Experts of a small language model.
Size: 12 layers, width 96, vocabulary 2048, 18.9M parameters.
Below are experts of layer 2 (counted from 0) of a mixture-of-experts language model. Rows are named router (the router's row for the expert), gate (a neuron's input weights, with its number), up (a neuron's input weights, with its number), down (a neuron's output weights, with its number) and show model dimensions 0-95. Each number is 500 + 40 x the weight over its row's rms, rounded and kept within 0 to 999. Numbers have three digits each.
After each expert's rows: a language model's description of what the expert responds to. This comes from a sample of Wikipedia text that the model never trained on.

# expert 47
router:549504471466456540451550450520521515489526529514514438461509544542494452460479564492520460511542482481471471456468472534452499471532529482435446494461535498526526477542514451533420538562575471520532482479461559498540529436518436498470531537426459551451540540464498438507492434480489609584
gate0:507579510466498530518452489489496552521477455475485432385464461558513590462565565569445517475521521508519451450521514454444514452499436472537488437452449503508487517534488462470564462540465522523511490482520453467427423443457537455508514442487514524487476527518526475471442444512507532533
up0:546475445482549470518415495567479581513519521542538576459456491506496444477567484577534486463557431557464486486537522454581530539531502543458473580523518467529507493466551456472524529559503561442499523575491494601555486493522493493492515500457499486530499501523481512499486569571502519490
down0:395464542465511497505507530531461536452505564465514538424479504549512574438571472514562455438499457492437482433501517471507501527508434551418497519541560497501469502563538437460503450535544534537507514484478485507524501448502547525466520498482561472460509512487449473521417576572496530508
gate1:473461486462538515506477516488469442493531587538418516513526502444503478547470472475512539538509522536565509590522575460513531528473506484484461483548563513490549511550475469496524510515503461494511446512459546476496550556534579594535524458483431467521553472426476429538459545581516517432
up1:532554517562569483506458510574513507482451547477511487512457441483463568489484500518456563460509434541473488451437464513476476397560568491522491529573507525398527485515487483469552430483501498451496429428567451518519465550533469484463570553468525492485525513498535529523496473493532533480
down1:471512494506490471485590505414518546484553529498480438548520440530394435512500458468593515474583546536417538461495532487539441501516531551461464451439574463530485514505511524548513510493491538553542514518511486454486518491476509532539470562517568545561493422517499518529508471502547506519
gate2:514574534478520530519524488556588496470454496454465498482479502463480481524496532527461449505508578564480437564513526504554481602558566487546483505492544483534456538466485482518467499549474528485544501465523516478466492510438429562512488547533428454543431577527511437520443452468446556490
up2:464490479465512443513492486494428520521571559486461494496481512481557567420442476546596505576516471560494514509453516445481500475464503537490482464511467529431516447478518553497576562527539519518478517465379488499547485476508482419432432511501574494439528493474529519525507498533540523476
down2:437542487541473533475545503467447484531483488482452536535524525537462559434512516523531503452472498490496512495502512511610538471557487445494484529416472437503459489506461483483414495519476520542567519506459502458386475566446529489495439504467539462452485566448547520446569425483509532486
gate3:498496524460550549539539527428501537514414548513495517504519491547590457497472490453468488511479532524470522578552540521405440508530495503511435468482489548479536459486488429442524492519415514596485516425525534466509494477464446510494522484521472594532508481513453469471442438503440517540
up3:508484575523521551512469527481491503507483572456535533510454475499614474458468511524483564458507416593510483481475524556533509451460536509468430431503495527457488449571525565490526504517503481505584549492524489525550468423570524479481470462479563524473456505458530491441440447481533515496
down3:447476463462452440502493436554474521461475406507497499573535502430424503581513488491525508573513474395534474499500446460496454447564516488507551496465508485490511564487561505499426525529565449492513475542512481447428496523466512537493476536489482553457551496533418527539514522491466542525
gate4:489505586516476469524574553553456500468471538506540529508512541547466530509462529537444472526541524564585527527477440417543444573568503501489483491561509513507458524508424594487481513528472483535541478498543546494513528517441525460503511479526472540587542494513563487472548523527419463467
up4:497486472538514431507518436529427456501454480472520490526517580508520562571502490486481473560425468501541438509467455497492457584500542612485522525528498535440645543496530487430540448491515446521537462507510479496498549506515478449486490459492505468495458535512454511527549508459457463511
down4:516471480532456495475523476482508487517480477493529569496527607510511576483476490481497505501502446507515450523565498508461432482434511547454499554532505591505596515495481446441472516516443583528501509501515429516576467551523496497557501435488505416521438499462481481540548569553554505550
gate5:551468448467473471467444483463493526523566463550502518454450532437438523529536551544537503632504467503532475534482447507485530526580486549513479526503487485544479509538572420482466551531470557443483464550469509483544467570501478497483521529512410503450478454538489522448537449562492485502
up5:547450443538460435494484494492467490453522414472510464501540462462489493571478535472511474551477511494501480445544496459518482492520493470441454431584604514503516485532469465543499467533518497552537422457478486504475610481496564546464485533500551520440469457526489571480495523591450469505
down5:450515450521542535513497478537494527554495488528572507481476494545577535450500411502473522455459556519442557512558505488451532521493547448490551501426506481504530485496472463476488503426450440523549515456494510489434497444508472510544496493451570478542425539484416440470476441406479530455
gate6:533517409440521472471483449513468519486444493540538477488465454528518516508523488564491500528475572532466525475490456551420499477522514442530505485523503481454492451574508440513619511541513489533427492488471470417522425489561525476520480499398487570544447493551535461476540483551512509465
up6:558511467476481428476447441516427516519465508501491443489499497528495513575540551566499516530540563513478487532442447475415465505522501475518459542513469539498521467556472422506555523514495453530525512497449535420530434487477515471507512487428489543500448484552594434429563533425492482501
down6:556499430474466462501482598436547468552521563501474431489477490530537542542451569502481476543533529563411479562458483445466549502480455471485541541494488500473506465570467455554481487459533561544525546502521504540411531484551539487561496514486541485512493437505559498484457444463468482479
Line breaks

# expert 43
router:502510529495520504517484543448497477500502551407451542435521561491499485478543561505457484446467522491441481540510515473504523530561556483436491517533499563450461514621538465488464518417510526515530516505536517433476496536560511513492524455514471518542462541557549477590424507581570519515
gate0:569519371504487465547516542558459491433506502464464475482522536459529483478526576490503517440506556480469400477498548532551475529569595474516530519571516548479449521546460485441485517558496533482504493509537504517515483522494530533481418450391477503510523544497507551526512463495523490485
up0:553479443470453538553438530479429501473515442562560524498478575427523472468483515525470533561502501512480466502524559517570449537449520509522509483506547425461468520503433441541501451481502531462458479529475541525481449531512498498487560530428454519521469541473552413502570536581461514534
down0:484499484490465483476547474508525484502552542455527432573550505464545513469526545473531478489495509442473439533498560507513552470478523417566523515537547523452521508498490510470537500503465481528444514517471470446524487533604479445466488493541471417440484475544541554515348555460540475480
gate1:499400521588526552488481489441513504492601467436449583476508525485442490470493449474491510482468542501513528520501504505534449547469451516492507489502444512500445478534517463490470432439522530537579536526471443458490531441490470562456480444518464530545457536548531462483393532529487508547
up1:477518488469500504442502546493499448406484501525542513520456450504453498464530478532532543532534561472484548448507473513479498428480505542541512563582538492449485441501467526454515524536442439479481440553586546509595464460544547491550579531533473493524477470508461493496495489610490547464
down1:554496441411518501527468496573516523485508554480463554498492516474515512486517481497515500442525494544453553478373496484459529577465500495491528483440501437483514551486470484496452540518489499419491500526524553500524528469485564453534506449436465418455472452516523585564432552458543546506
gate2:481509443555571521539504519498476506540533490479447537490530507553437524541515513458525487463489493525479535494501494513563492480542549458499517575510486666501480516485560487539431465495559497518568475533477544502442516516457545443586548460484538525474462533468441492497537545557461444547
up2:542602493539523503560536441478434505528516565490516463439495492544476464498502501440426442475497508511455512525467507512558501490496499459498559509501552554527497540569597482542535426593494479482432500471476519556492529497564516574472513454489451506492458486447536502509416567517536509495
down2:516555519530401450465481556512549444516509509477528501473543451549528473463453480419512515532548526461563482484509522466505510510415482480484445527517459517490483428496514446412577494483524494484525500504469430486492503596527520443432485518583557438484559524456489525437558488516499527513
gate3:539483456468479508518499512426512500500562465543463451481517525474432503573532448484497537428475539431523500501492432510438524548424595493532485469529522517498557578557488477449521438521485517504552526502494551443478545514488506501524530501551543455432517457476508526604395506482506489491
up3:560520411487489414479528539521561507493519475533552436543413574521516476384542484576545482516427489535514500506501532530497461479522485507523518467509559478513524491449463500538464409434495559494549467523499449514516482502559474557445447525508472478494507558463530519548509554483492523543
down3:519450514494489530564503468487483544504550562497528409527578512488494548586425484539483518505407540488459522510519504472510494533534536501491479405525512439537544592494550465531484547480485542517514495556519537496526417556584568431478493526509505513521500456500474556538518426473503527501
gate4:524479465447465493479556482479459460457486535519451550505529467372458509488492565544515499487466514601483440537502531497491494509551576484522476511489509564537449574580516500502532489515515539494548506443508527494456543455498488505438552564428522443521438590494480479432473486464516478506
up4:469456486550472501481466482420543458526489493442565498494486480500457427469482534476519523514554514484473541554468532446553496499488489544476481502452453471501427534508496420436496457525538435469488485438391497451441482489526496501448532512491467469366546505505505454529483494470533585546
down4:554532437534480499439493487527563528422438561558561549478509504507518505429479542431522528457478507444467454463559520470469498508421496491478461498413446490505457498464590500504501506444468504508448537513522508519575496480523515495503454534584555480456498538522542552569530523430460521504
gate5:518506453482511551505468533534430476567433470520566553459486433457558497508540577523469536511544545499512498460574489515518405522506580478516417468526525439492473489531547550500540429455487481563490528507555564485463558554475490495493482523486563521499443471563517496480576498527517490469
up5:455500423451516467485484597499473575502495507500519451586559465491477546511501522473473402434490507478529440502464500465567489513508542502529502506498498526429381494484474490465537503430494484529461521416417454570422469509496465483488512553474532467471470503528550474513531487531459508514
down5:472520547420473520532482428498463422490465573468479441510527512414490494540560540502507574517484548431535484458477506464547546596496567488502565451547491534606529476588506549443484493470536479484490438471505559470467495522525494462560488496487458485518467493522528509526491498482505542540
gate6:555468479498494502562503510483540490457462488494508513407507520507502518462497485474493550436530518499406447484417515449459525436567504435468482513541524511486434490487514457493493573490490474454469464500474473375527500513440479557517460494504471530511459593497506526554372489485535501521
up6:482499491459547535504520507572459503497575521471458431480493548466544488495495494451459532530481545468517544454466518500565577458472473506511446506520479545456505514474572481525498541460408509440534518522538455472582499375505473497561461545463475501511529486544508567445489458501461422441
down6:464464540446501485545519506497438473494533481464468494409547507532500494528471552505542396474574546478475520476467463519526495581494472498526520445492438420589474497530499511466454534529471516500482440422528489575505529527482490574487493426452496570525512495441459525479546440444513464532
Ol/op/m word-middle pieces

# expert 30
router:552547504578516523449503479481451526525460533427496505416423543457490464477558552504510454508510491521478496466485531461560487531535506446568459484479525515527524481547571498505511420516563470494426486434520532528436473518483455562503528517459535401506504463491470543470535456492554591490
gate0:464458486481427536463523450493510458489506400496524575515546461488516481494534472416490448492478517524576443450505474507564526597565477482486542537442558487484520472509517555460496490515488460507491499484544425488484483506525582429509517442576528485497463450490444459473439446517473449539
up0:515509496458561525507488539518510619467548512535529487410504455554529500540499508499491517566544474471475526506527486432438485513460494442464483515512461439478474477450468426498481601477486456478501479569534461517530440511489531483513526606481566538439467558557456439497446503472483511493
down0:445467521484456513435486472493534448522538472534444480517591477538430463444486523492578504489438504437508445494499535553531529483548500569565502552448533509559515492510563446522522513535541497499520428495490521434502532487527486453522516480473513475495537457501550463534536414523562380491
gate1:470489414527483449460490467481556489487494458463505518424531517544500462488491467489453561474542442474477540567438504534513446504479557503497504504527523479452536533491472512482531452505481452451484474494565498437444471473475416503640572494477480478508456458498441483536474461505467526390
up1:530527480486488459438490438483531495484483489407546448448493536545501511456534463508476511466585467500452465529508519571477512516513475570589447550486502551455555506546480449505512526519472526507520460469489479476506444539498411479542479517531531475532398476429455416519465452538457550459
down1:515530502504503524501442476494507589526447546513480449423452465481552483487498509435486421524571538556517496437530520477478454570450458439556469498546524527537491563535463437475520535493487572522529462546447430480544457505524548522424493433585498518531501452517488467515551489531466474496
gate2:497564498508582486502462527520475465569532543508520489379542490511520509540557499524508482586509478532513546470450511553524460511500517443422487511558493510449573507515462452530500514537538547463537474486445455492559483481532502567475529505444478476515489509577529407478412509480473516418
up2:511515499503541563518492521473452454588568494528511511572504516470506498480461488431563442521489460465524528500531523483541522463471525520445511468460457553550556527460508449479503500494512522496469609535575490541505499577568455448492549442538514481586420464493470482508478442581538530491
down2:448416511544483522465487514496461512482481524558509512440550470608471493484527492473495552520515471492545457516500507539482492492549489490545538517429580431504505495545473566505564498485471505528532518460432469506555474457411498449505487444603444537510541560539585512429525491476479467489
gate3:529533483494511507403454506481516521526534465447491509474423513542539512451483479513508514576500491582465523516455463512509483552599506538535430526480472494460470465470480508444479567447523395506470525545463475491475487415489448555596500526480554534463498566470465525515473467531564537497
up3:465452514538502474504518492499446456502538514514453509525524451438441418535509501534481511512519492446546523529545530521532538405480481510543508502529484481539470509529536438497469451475507552410501539536457559462442480628547470530418580451521497460490503468479517461499568476511445466434
down3:516486528493521428523586507441446531506497464520458450541518545493544514497524474481423521522507498526504574577447471467438519488546486564453459522507454502498481525425505515530477594500546534482498477491457588517439479499478503535566466488465607506414507561487494506465487548510520573498
gate4:460440512461477522480456482474507487496476547576509566408516506560431509445553485512474561510492488545532508470483485490479558417441414531473470418472524543548532465532539448433472541509547549464476484512470505488463501466492521493539533472589435502531488415482531480548527480518560459504
up4:514540524485540484523445480570545525469439498491563424554434553485522530569505501504437507482438433504530525414523488496477463492494488469523482442509490483460535523475494529494556581519519452512493537526528516532479470528424525468489532436418509488443441590498582514492469507460414501528
down4:454489457535569512465548601475500522463517518529439530504521472495501478452557472519521538518539520571486520508497585503495498474533454482529453456463437462521522601490430487549514437611548475495520386536546459466506516500466506525526517525525532488452482553476512465560504457452523521487
gate5:585493514510511454451550482423431533411554418486479491562500463491543491497445500579492522498554486558547529457517493538513529563521530377509510464487467521519507450507522519509536478544455483514451544569483546576545513543539479488565537502460523504526526505479527548501515551440510522522
up5:513416494541453490447525547484461498454507414460491516531483503541485512515404503401503556472551499486584477503477467497433471513513472536440518461508546461459461464536491503498490523572513539543545448534427482455520530559501475413495493446520547473436471438515449481523534502524472472568
down5:523494508533483472528463549430496461459445449513426525531522516537467455561446471441549515528491515510509460500491446542480403485489454476405496480486544510489530477517583556447497455456538498543452432487453475525534540508487488449521546480496558477474465479562486498488528545466530432615
gate6:474476503471545602499405498400494535448474516495452590450448446514476475486455561479491498529479473458478541426431540476470478480547475475512518497476445524496465461548478464436497436512499481434570530546476493556431530513476485500533490552486523495477565540485475536439447482476535501480
up6:521494496552518466443506445520475400562453540508480556485560554480546582426475421527561495445489513537529484504487475531550484522572495513471496584496433404517471551506495539448484506544495512507560507452487557501530522523459460499473484555462536441522546498481511499527563512511478440550
down6:540507471541548491473480424551504430520483512586493467533532476465535560505421465451537586467546490494519473494444588476523504483537513514536486535486520421535540562560544490506539480500515448507575540544457521505569494487443484428491521538499555481505478560496499553547560460473451489552
Line breaks

# expert 13
router:578519558490487476538463499500544444452482519452483510529472551493523488474453491587484529476457500507484542445502482401533504495550559465523561488575448582423544549511473541399512509423539539471489527466496487524486510477577503477463461482525487550572450499517509530475475442479550529473
gate0:484557464479495490503483486500519424461527447483448517540431499499472504529434470512486542468463505514477556479424547442528484557525497511483445424535488501455528467538539559441447517504449531491472491471464507544413588564449517499463486520480466534525504415500466538545482447471498379471
up0:535546493522475447488545528496504499510478480462544548567511508521507431536490460537430476531505505449597487464497536531603504492495580495426470558548480485479509475511523482383491571479533500510450556511553521504495491542483455421516490526467458517442494450506469528466401488480505554547
down0:541515598524482454467524444507494532487484445419469484520543551534550484472547464565503549517517483443503501568577511489522525481496529531472500455448542495501531483484489511551432371442506504510483475465584489514559529432503529497567498477535442481546441510482470526479533494570440473492
gate1:532538583439580470472483484472509511497501470500468465504501513428558484463497463496456409489493529467494501514520504442467535480469462431504506512494482609463499494495542538500538503479493474503442604496452415463532554529502556591482504465483449453595551552469523503501528452556499508508
up1:472541505503479453554492449502456523506488470598568446523559437528479591531424555549511505489434477520462506511507537471512481494515429528503503429476510482554545448475494517519494570523544533557534542421528493517510431515461526439513479548438490518540503545498499495510562481531580566543
down1:467536510467506457555505476511563575542517553511495499528549453478452492441447439465468544466501466517497492504455471451530554525476491508524521522512522515544577450547442489505495460433561521495495535555439514431510534610486502484429496508535395525494469547534482512534509573440518497573
gate2:533511537533537529456520562507486518448475568486498561494435523479583437480530410468492541541485508492465553499534514477532505518560516472479524493528528559499508515437517503471581513543491433498461441428479465449552460463437571486468463533424522523473548551542467473498462465520413547467
up2:532497461489498552457500491563505516504489496507475541501470436478494537523507495482438498510552556427567464516504544518489554471583427476504537511601556483516468467502469494511405525504511489465494487472499522539507574559593549503521532485472489450427443526446530523521531442610515544470
down2:482462482516536495455579482556492439475487505492486479529490609517499491428476483447499477480498462532492524559520522469508491513476472465484505536445451482466481481502523503504470567534501436534448437502566487515527437520499458437508549479507460573610478526597517586462489535536501469404
gate3:434562434504487466571479486527511528449514590503471483457386463517481423506578475526517474512524475542452551493532511476499507537517502508551483494525444523430539532466518460515612471467519487474517461459458523552447470533506488459545571463481475524573468512471544515505465470503554440520
up3:404474506451504468384472454577509540446526547510477513451423420467509511496514461480471487494509517473458507516504482474531466549540462466543517487464482534503495487436529520498537574560506450496472497456531491488487454498550459548430544458480406546484512480488617533464540464505513472488
down3:542500592531537536482503527502524454563524487512494486502371475454475470458501538499503594532525550434527449452543489433523531474493478408478520501535510552480478455484416486463537568547426525555502498554427514452532495475433486526480453517481496519462531464461479459508520503552509492510
gate4:583448492506498493470491507501499546481493484500470561473469460490462526480519514512526534497473536560529519484564505460507544534409502450488471469614502547467517622510532472532589479451517475558529567472473509533501510476462472448460427498574464481512473554566529507490438489454460553546
up4:472469504527504447451546508491505623453467492489503459479493494561429525464586517485442508512398598438450533468500484470563503564553561491462461478506501464483508492470473471475522553488480516550532495505544533538482483496473542506445491520491498572533542477532518488492556438516457581440
down4:511533467479547546546560477495516495466524496437470486468500483477501463518446458459453517452468492493482555466494521508504460513518412491468416521521504483431491522522487468518506504448501513538475511492439497483552520537484665477421481521446488457462467434510544517460435555577418469524
gate5:526492546503458540530480444486574501498510490498488509591455582463463490497530475558463505549476487587502460476544571431491500513514512525461476483412536468442394517543540541433448504531510527491461511448486505552523520473514472452504503472501457437491387516488493572509473550535468508509
up5:552516465555547518447536480451469473470561433534548487457486483471492561513482517507480563488545514440479515485506452498520475509451524473533506531426507525541508456529472504533505457500526596509520485547429424527496456483542558586444525470409550547508443554512452502503503442443460533570
down5:485548439492544483482497464532472463570488482449567534525503486542562458434516548465506504499484514465571549443542430557466453444511515382547473451496490493488492534482477553513428490409522522491491523523562451548442527527505485513445460478532525502479520470442522472483556527460535423473
gate6:469524560519526513499416495528556545540527537445535498511422540521521534487517456605460498472474496506471455574528520471484515516516440511509488524478450521477542564461497406530499505495540525531518458438500463538477502499584583422419498460451477474510520520548549563535526475567495456518
up6:571515492537483541476522524518463536531564440557472518541601507479459537536449498570529517596476536413476511522475491441445561489560495484449494497524516508494546397519526481443438550535490520492498482490480486436462480534425491547545517502476549529449460522486499515460517512475498410505
down6:408515506527500453576492403527568525466452502455479486487490499429526486570555472427509475483535501478481521558517480509439467530484460457513427506446448498480505456517528499480440507520491591517488508477486535573526514546576432575475483435493470500435491515537476565512546454518503487461
Mid-word pieces, United States

# expert 12
router:514514460470472546540502549454561427512486496473500569456509558463509534494443582548484526512494495612464452535497576462548468471564566490511469519515452543428482494512517515429498426539528531524462527455551493459475490537564486483600498504513554514495527527480491566536520473533527539464
gate2:507546452507563502568545474507519477472510447503487558476536537481477633540523483516535464504526546515441419498506523473459420469531564485541580463497555549507476496578593484475478563454498508473566450465419495519511506524465489487497520484478470478547527519528476447499473567519496484545
up2:499517468535407496482484460447469549508525519495523476476468527484558591488450571540559486505565474519504563485543484589551549502492478480433445432495586495509525464425533409463527444510506530518553500537499499435491533484497488462509462473512507514516506460516498395528548483485452552494
down2:419456469485489505449488545453488558434509535419456467431419504490479421458545491496505520508467505557480443505451521611474503532478490454490560557520537462477501535529458545459495505503558529500551501475553534540478499559513524549474460498437495463523545543482514487609494501440468483502
gate3:449441495547398484445488485460538474459452475456476485556465508487451513486504509505419451501495556523487483464423490472538437491482516496532505440452497504470461527538482508347492548470500476514509553519538469467493498447505477594515524486469495570487554536507464545477518412535481459524
up3:476459519534467462480516542462476531467550439463524514509503539504459505467511504532461541573463592459510529503515484566505586464442538552497495434467472541536498495512521523483469531522530516488452478522502573522526541478419482428448506497508427500520478480451524445608426435536506469415
down3:427543530477454570472452543493485493544515537478531516433544483471533523449522493490503497429431491514494608532411479542492551526499478502510474592554546546460485487601490511445485475505478485501482497479561492483520513487408467474449477489499493538528542546563471557508472508488453590492
gate4:467532455522552498434448546569528521520518429478516528450498550532430457512525458556517487543456473542490488548502535533503421444447526562487475533445488506489513477529518460541526473504493429511499522525478456477424423515531516475528576442500458457483527482572554525520474473485418534405
up4:461543587502536527503502527522505498530539495492551546467482501511530462428573499444569438515523475416529538519511465452468543395493531480478441498476482553434567470539448505500507476527551483500551471470470527471445499456554494482397556488484512479453547428490464459507447510508549507452
down4:527494527538487511469507531515460535454451422481565504508501489442498583477527477515535480496583435535478537528490515438534550488535609475438491541467486416459585447505412547517495527528525535500508489509450508527546488487524459531477552476475538521577523522485519602500532550530481489459
gate5:507500499502579518462528503552578478539461502493515563502529514487515444479457559509528468461540452515484456514427476506517428482542615432503543534514457521522503535604419444466465495497546511523478529419499559550457500443526514490525503521510498441580525518481534508581515486507549520482
up5:514449548481421497482445476429508432472413459541504510525507486488489512470473410457523445519473516491503470468468538472568546540513494462511430512507527548577481467503530513543589547520498442446522537488500503501462487505523524494538481474451514520530502474475482489563532477627460399537
down5:453517470421466498566556464440488543498529488485514504564505510470507533539546565498597476523489517491458489479385466524513490529432509436573453442567548546478505523527569525480466496549489507488547489484487483481485531511548450546475510463576475552503507440589514521521496548503487455442
gate6:466445437460445480541480572491500447507505484412514547530446469380557513549492538469454471505501523576551505514462511463526489461532443531497493565494502483497488522539514465499528559514471536559581467506483484541521569476508501437507571507550538506499556549470493530510398487539479540466
up6:504516454494462547510563536462554458499454492518542565440562538547583561490514548474486581490474483552473472500518544487545506428503478488540481571528502550518500399516524539530560483557571386456512538483496478487547465501539476528552510547468542472477519526491549530515559551515491511499
down6:508433544465495512526458482483452462491480536484458456543434478524489471461501485443435479525416459495495543527486467483482503517565539488561500509582474529487480493495453573494404500467509462461426432524524468437520492500433468459478464460495510503548539537497522490469517420464554620544
gate7:526529566458452520475569536465560469524451509485488524495522555503487537510544498583509500494436426523473450499503511471504501462495530530419509482440424505401407471439497472487520439555500464486485526503557555461496474563542513510544563482462439508519473553472473525441551475559551518503
up7:528511504567575510492456558479476474508507516563515512468521475448578511575445483474458523515545559460517532514493546424458502484503507520573569483530484587546523429478503479435486509508426454489492453525520475465465472533500468482553605569550490545506540558474572483439478484504514486504
down7:484527469536475466517444491503601489510515481511495534555484515472475478582551543530515505504444501503490577545503461502474463570505581412513493556497457506513400571576423553480511504470529415533505513466494509476521498565487488537494517490486551547574492500518556507537561499418509490495
gate8:493526423533492526497558446502466520518519522441502543399548524501485511537432545485513573457540491537452554486508444500448463513526526479536482461505555520475536475567552530428448493497520488534425537483437462467456512483517436548521494495500500485555528498511424558540471591493453548430
up8:435502509434516493517538428477474486446492476515446526469475553533532533594497488477497540512497488509526517495504467494495462481537504477553513519506472518520364553504474526543492472477551507536451462479584532513450452477487534525522483603498473534565499535572525575492582487471559583531
down8:513497487529493486504528429493537478440525497518510498526500469515556469537461505499450464456508524458487471429530553505446510510446400535476488450464455538485480522445523515520552465504577427472473504498537471516468475442519562444457565429471514461505381597526482518541489443565468532474
Syllable after R

# expert 34
router:489487467511491517560450548410494441440481513455445518516443515524489519538465543474459486501440534590504461508486502425516478475602533457513480556506500491449512431475509514398476491470476505519523534532430471483506537566481451484529524454465478500531444499560534585558486432547502523474
gate0:514493518493551481435512461453545516500494488525491475480559496530398561515501538463495642561513539489494468508470456499556537520559503538454551410485465540463518445496534467440492462502431465511425497515456505484518401530513503500492493562480488522514553439479538528473480429468518503537
up0:528506499530553478502500463505503494519515546541552463493485480530540424535437432458563522492516511538457442452502508577476525589429513503521531524463533474495466480578411561519534522514597511453554504538407544459537508438490499578577501521505498481479532508520515468579495503524479514504
down0:446565541507475511495496518488487528566592477551558487503492536478528472466519418417549522543483468497499508440504404484546503452546442491526486484507511537460511571474490452454541449507518511521475515539500522507497523569499506489489449516465409517500587433564482414471454546553540472512
gate1:502517479576429514580495557463560543496517596447451477551548494495457513494577467442525472454520524545513485524510431504506495473555482420512487553468445484441519475440470466503491543538492475507528546532447469496493490594440489503506511501474545471516449510575557567525526451518494459456
up1:516453525397552505527481495489468453527486463522543510446479551493451492446574489508532477524469457476520560520500465499550426542541467507512494520496590541417627457475503534493490426520494535508467505453487562498429481521496463565508493497521500450549446440529485512491472405508517481491
down1:552560530460454464459466487575507522422490511532525482550477511505580522497444500391457555478501472449597573464538505514477485507466511517538487441488455489496475558442583440536571482473531497507515482475467495471497519549487475517498488521571477461499538503554521595487550465544515509542
gate2:481445477468433495438528484464540494448572467519525534474574567447473505520536557439462426532471541461508414483518501473555549469446504498545445493509462558497461520542483564486482434423509530576489505507496505440466450532446454480509489509516483449531578455502505501505431440459497503521
up2:473520549459434514582474501439486457479479509482475445454468554502498540511512518429477474501523473437535500451520452510438547423487470516429508450547498459509422454559488570530514432557494484477585495523471511476469478536484490514528529489515525418454548429525499521466467432452516436455
down2:512470463504488500538438613451513516471452581508578549503493480543531519423528527457526516490469487481518455524495424472493517503530509473520528449509538490408488455515526420579577474472527464412463465550544515472505520505513488568488534466485489502528502518473486488497516555422508464406
gate3:521508515542559479549488465498505390511426535491466489438468452517434484547489462507477489461524491546584481516506480479542443390503527459480468526518515498512477553547541608499483522482510483472573484439424539499497489499548421430544519525505575463525528512452520466518489552496464507501
up3:495496473525498428447468488503525466472414553488559469521564506513539507500578571466454557522531478437529517517423460545477452494501519480561416500487422520496469549561460580479476456492467511516498553434431507548483490532493527495460480466525419515463479531537537426526522533471450518484
down3:557500460543526536470583488536448488494452523435453439476540479521569442500460458482559478428531522546414505558523543520491517466510574498480514482516526556508475469456475466451562514494571552477504513430480517530440491465506457483498514544516456529494418465543463447412473469546488467527
gate4:536519502509489387540453535521535502537470482452449486449542503489454605483462554451534424579431544546490461509509483417521541504522471483495528449490464510529463517510524471516514516553512450511521535557494504434484512481463544454491551486477506484511566469441563583562561533457493520490
up4:437504486445509508487497510520513532487520449468447514508459558517523502450531572494465553504516494447516535431468502448513417465466446549472506481435482514538501520549587526513530550500496481522485510446522481536479563585430482568474427500461562482473483414583541471464590523503462485493
down4:511354518573464479461445530438568492510428502444483484465431440521442514529480576537479532576482502477527486469462471502509517469467443525505476515503502567507434504499491429499467475523548498480552534423478470474448443551446543436498523483533442544483498515490532502547522509478500497493
gate5:459497514506529542438480490454512460540509506545546537527499474499497540507467464510465468451457420491553484460502498469488485498476399470469471496480541480519512459504462570478450599453504440439462441600435467496521518580458513488517436496536542601519453543497531457480446477542481499457
up5:579503502479460469498498553534471556477483508512548404481563481462546495513589502522508583509529482505461482469496507508458495492437434413512429480591506540437466448519506482482522468437524513536533518513493455452529531528505462541544494530545423499431533592553511518489466454486455516515
down5:432451546506465509501417547489491458495546465464478471514570429520464467485465520425552473484535454570482526456486482526512564528536466493503520572497500449540508558538502405440566524483507498485437472517547504474616513477480469508396482498488510504481576520495505462488550471523540493533
gate6:530542487512491453512513480374520458448464513453517547480467550576476504444410562465503475526474503585462519520440553452525514445607511521514460521528525487452521497531509515440510536507434416552480453554507466528505499487527424515507465484476533459471472578513490520492548468501509513488
up6:457531488550486519492466598437566512369516478512536531488526473484512453565494513489529477532477502505439433457435505461547496505563488566445512565466500516488522507508503522495591526478413475453502507476490483525468513462469442562497498570464408458488521481478478498458514536431520503524
down6:487483524521418511462516502553414485479514509528467525473442467499493499515561516522477540501483497507524495452570509494520502464538482516505477504415497480513537504490520418467528414540500538499581490563639450501535513507440541520552401488549495478484522500517526557540487535516597550536
Name and word endings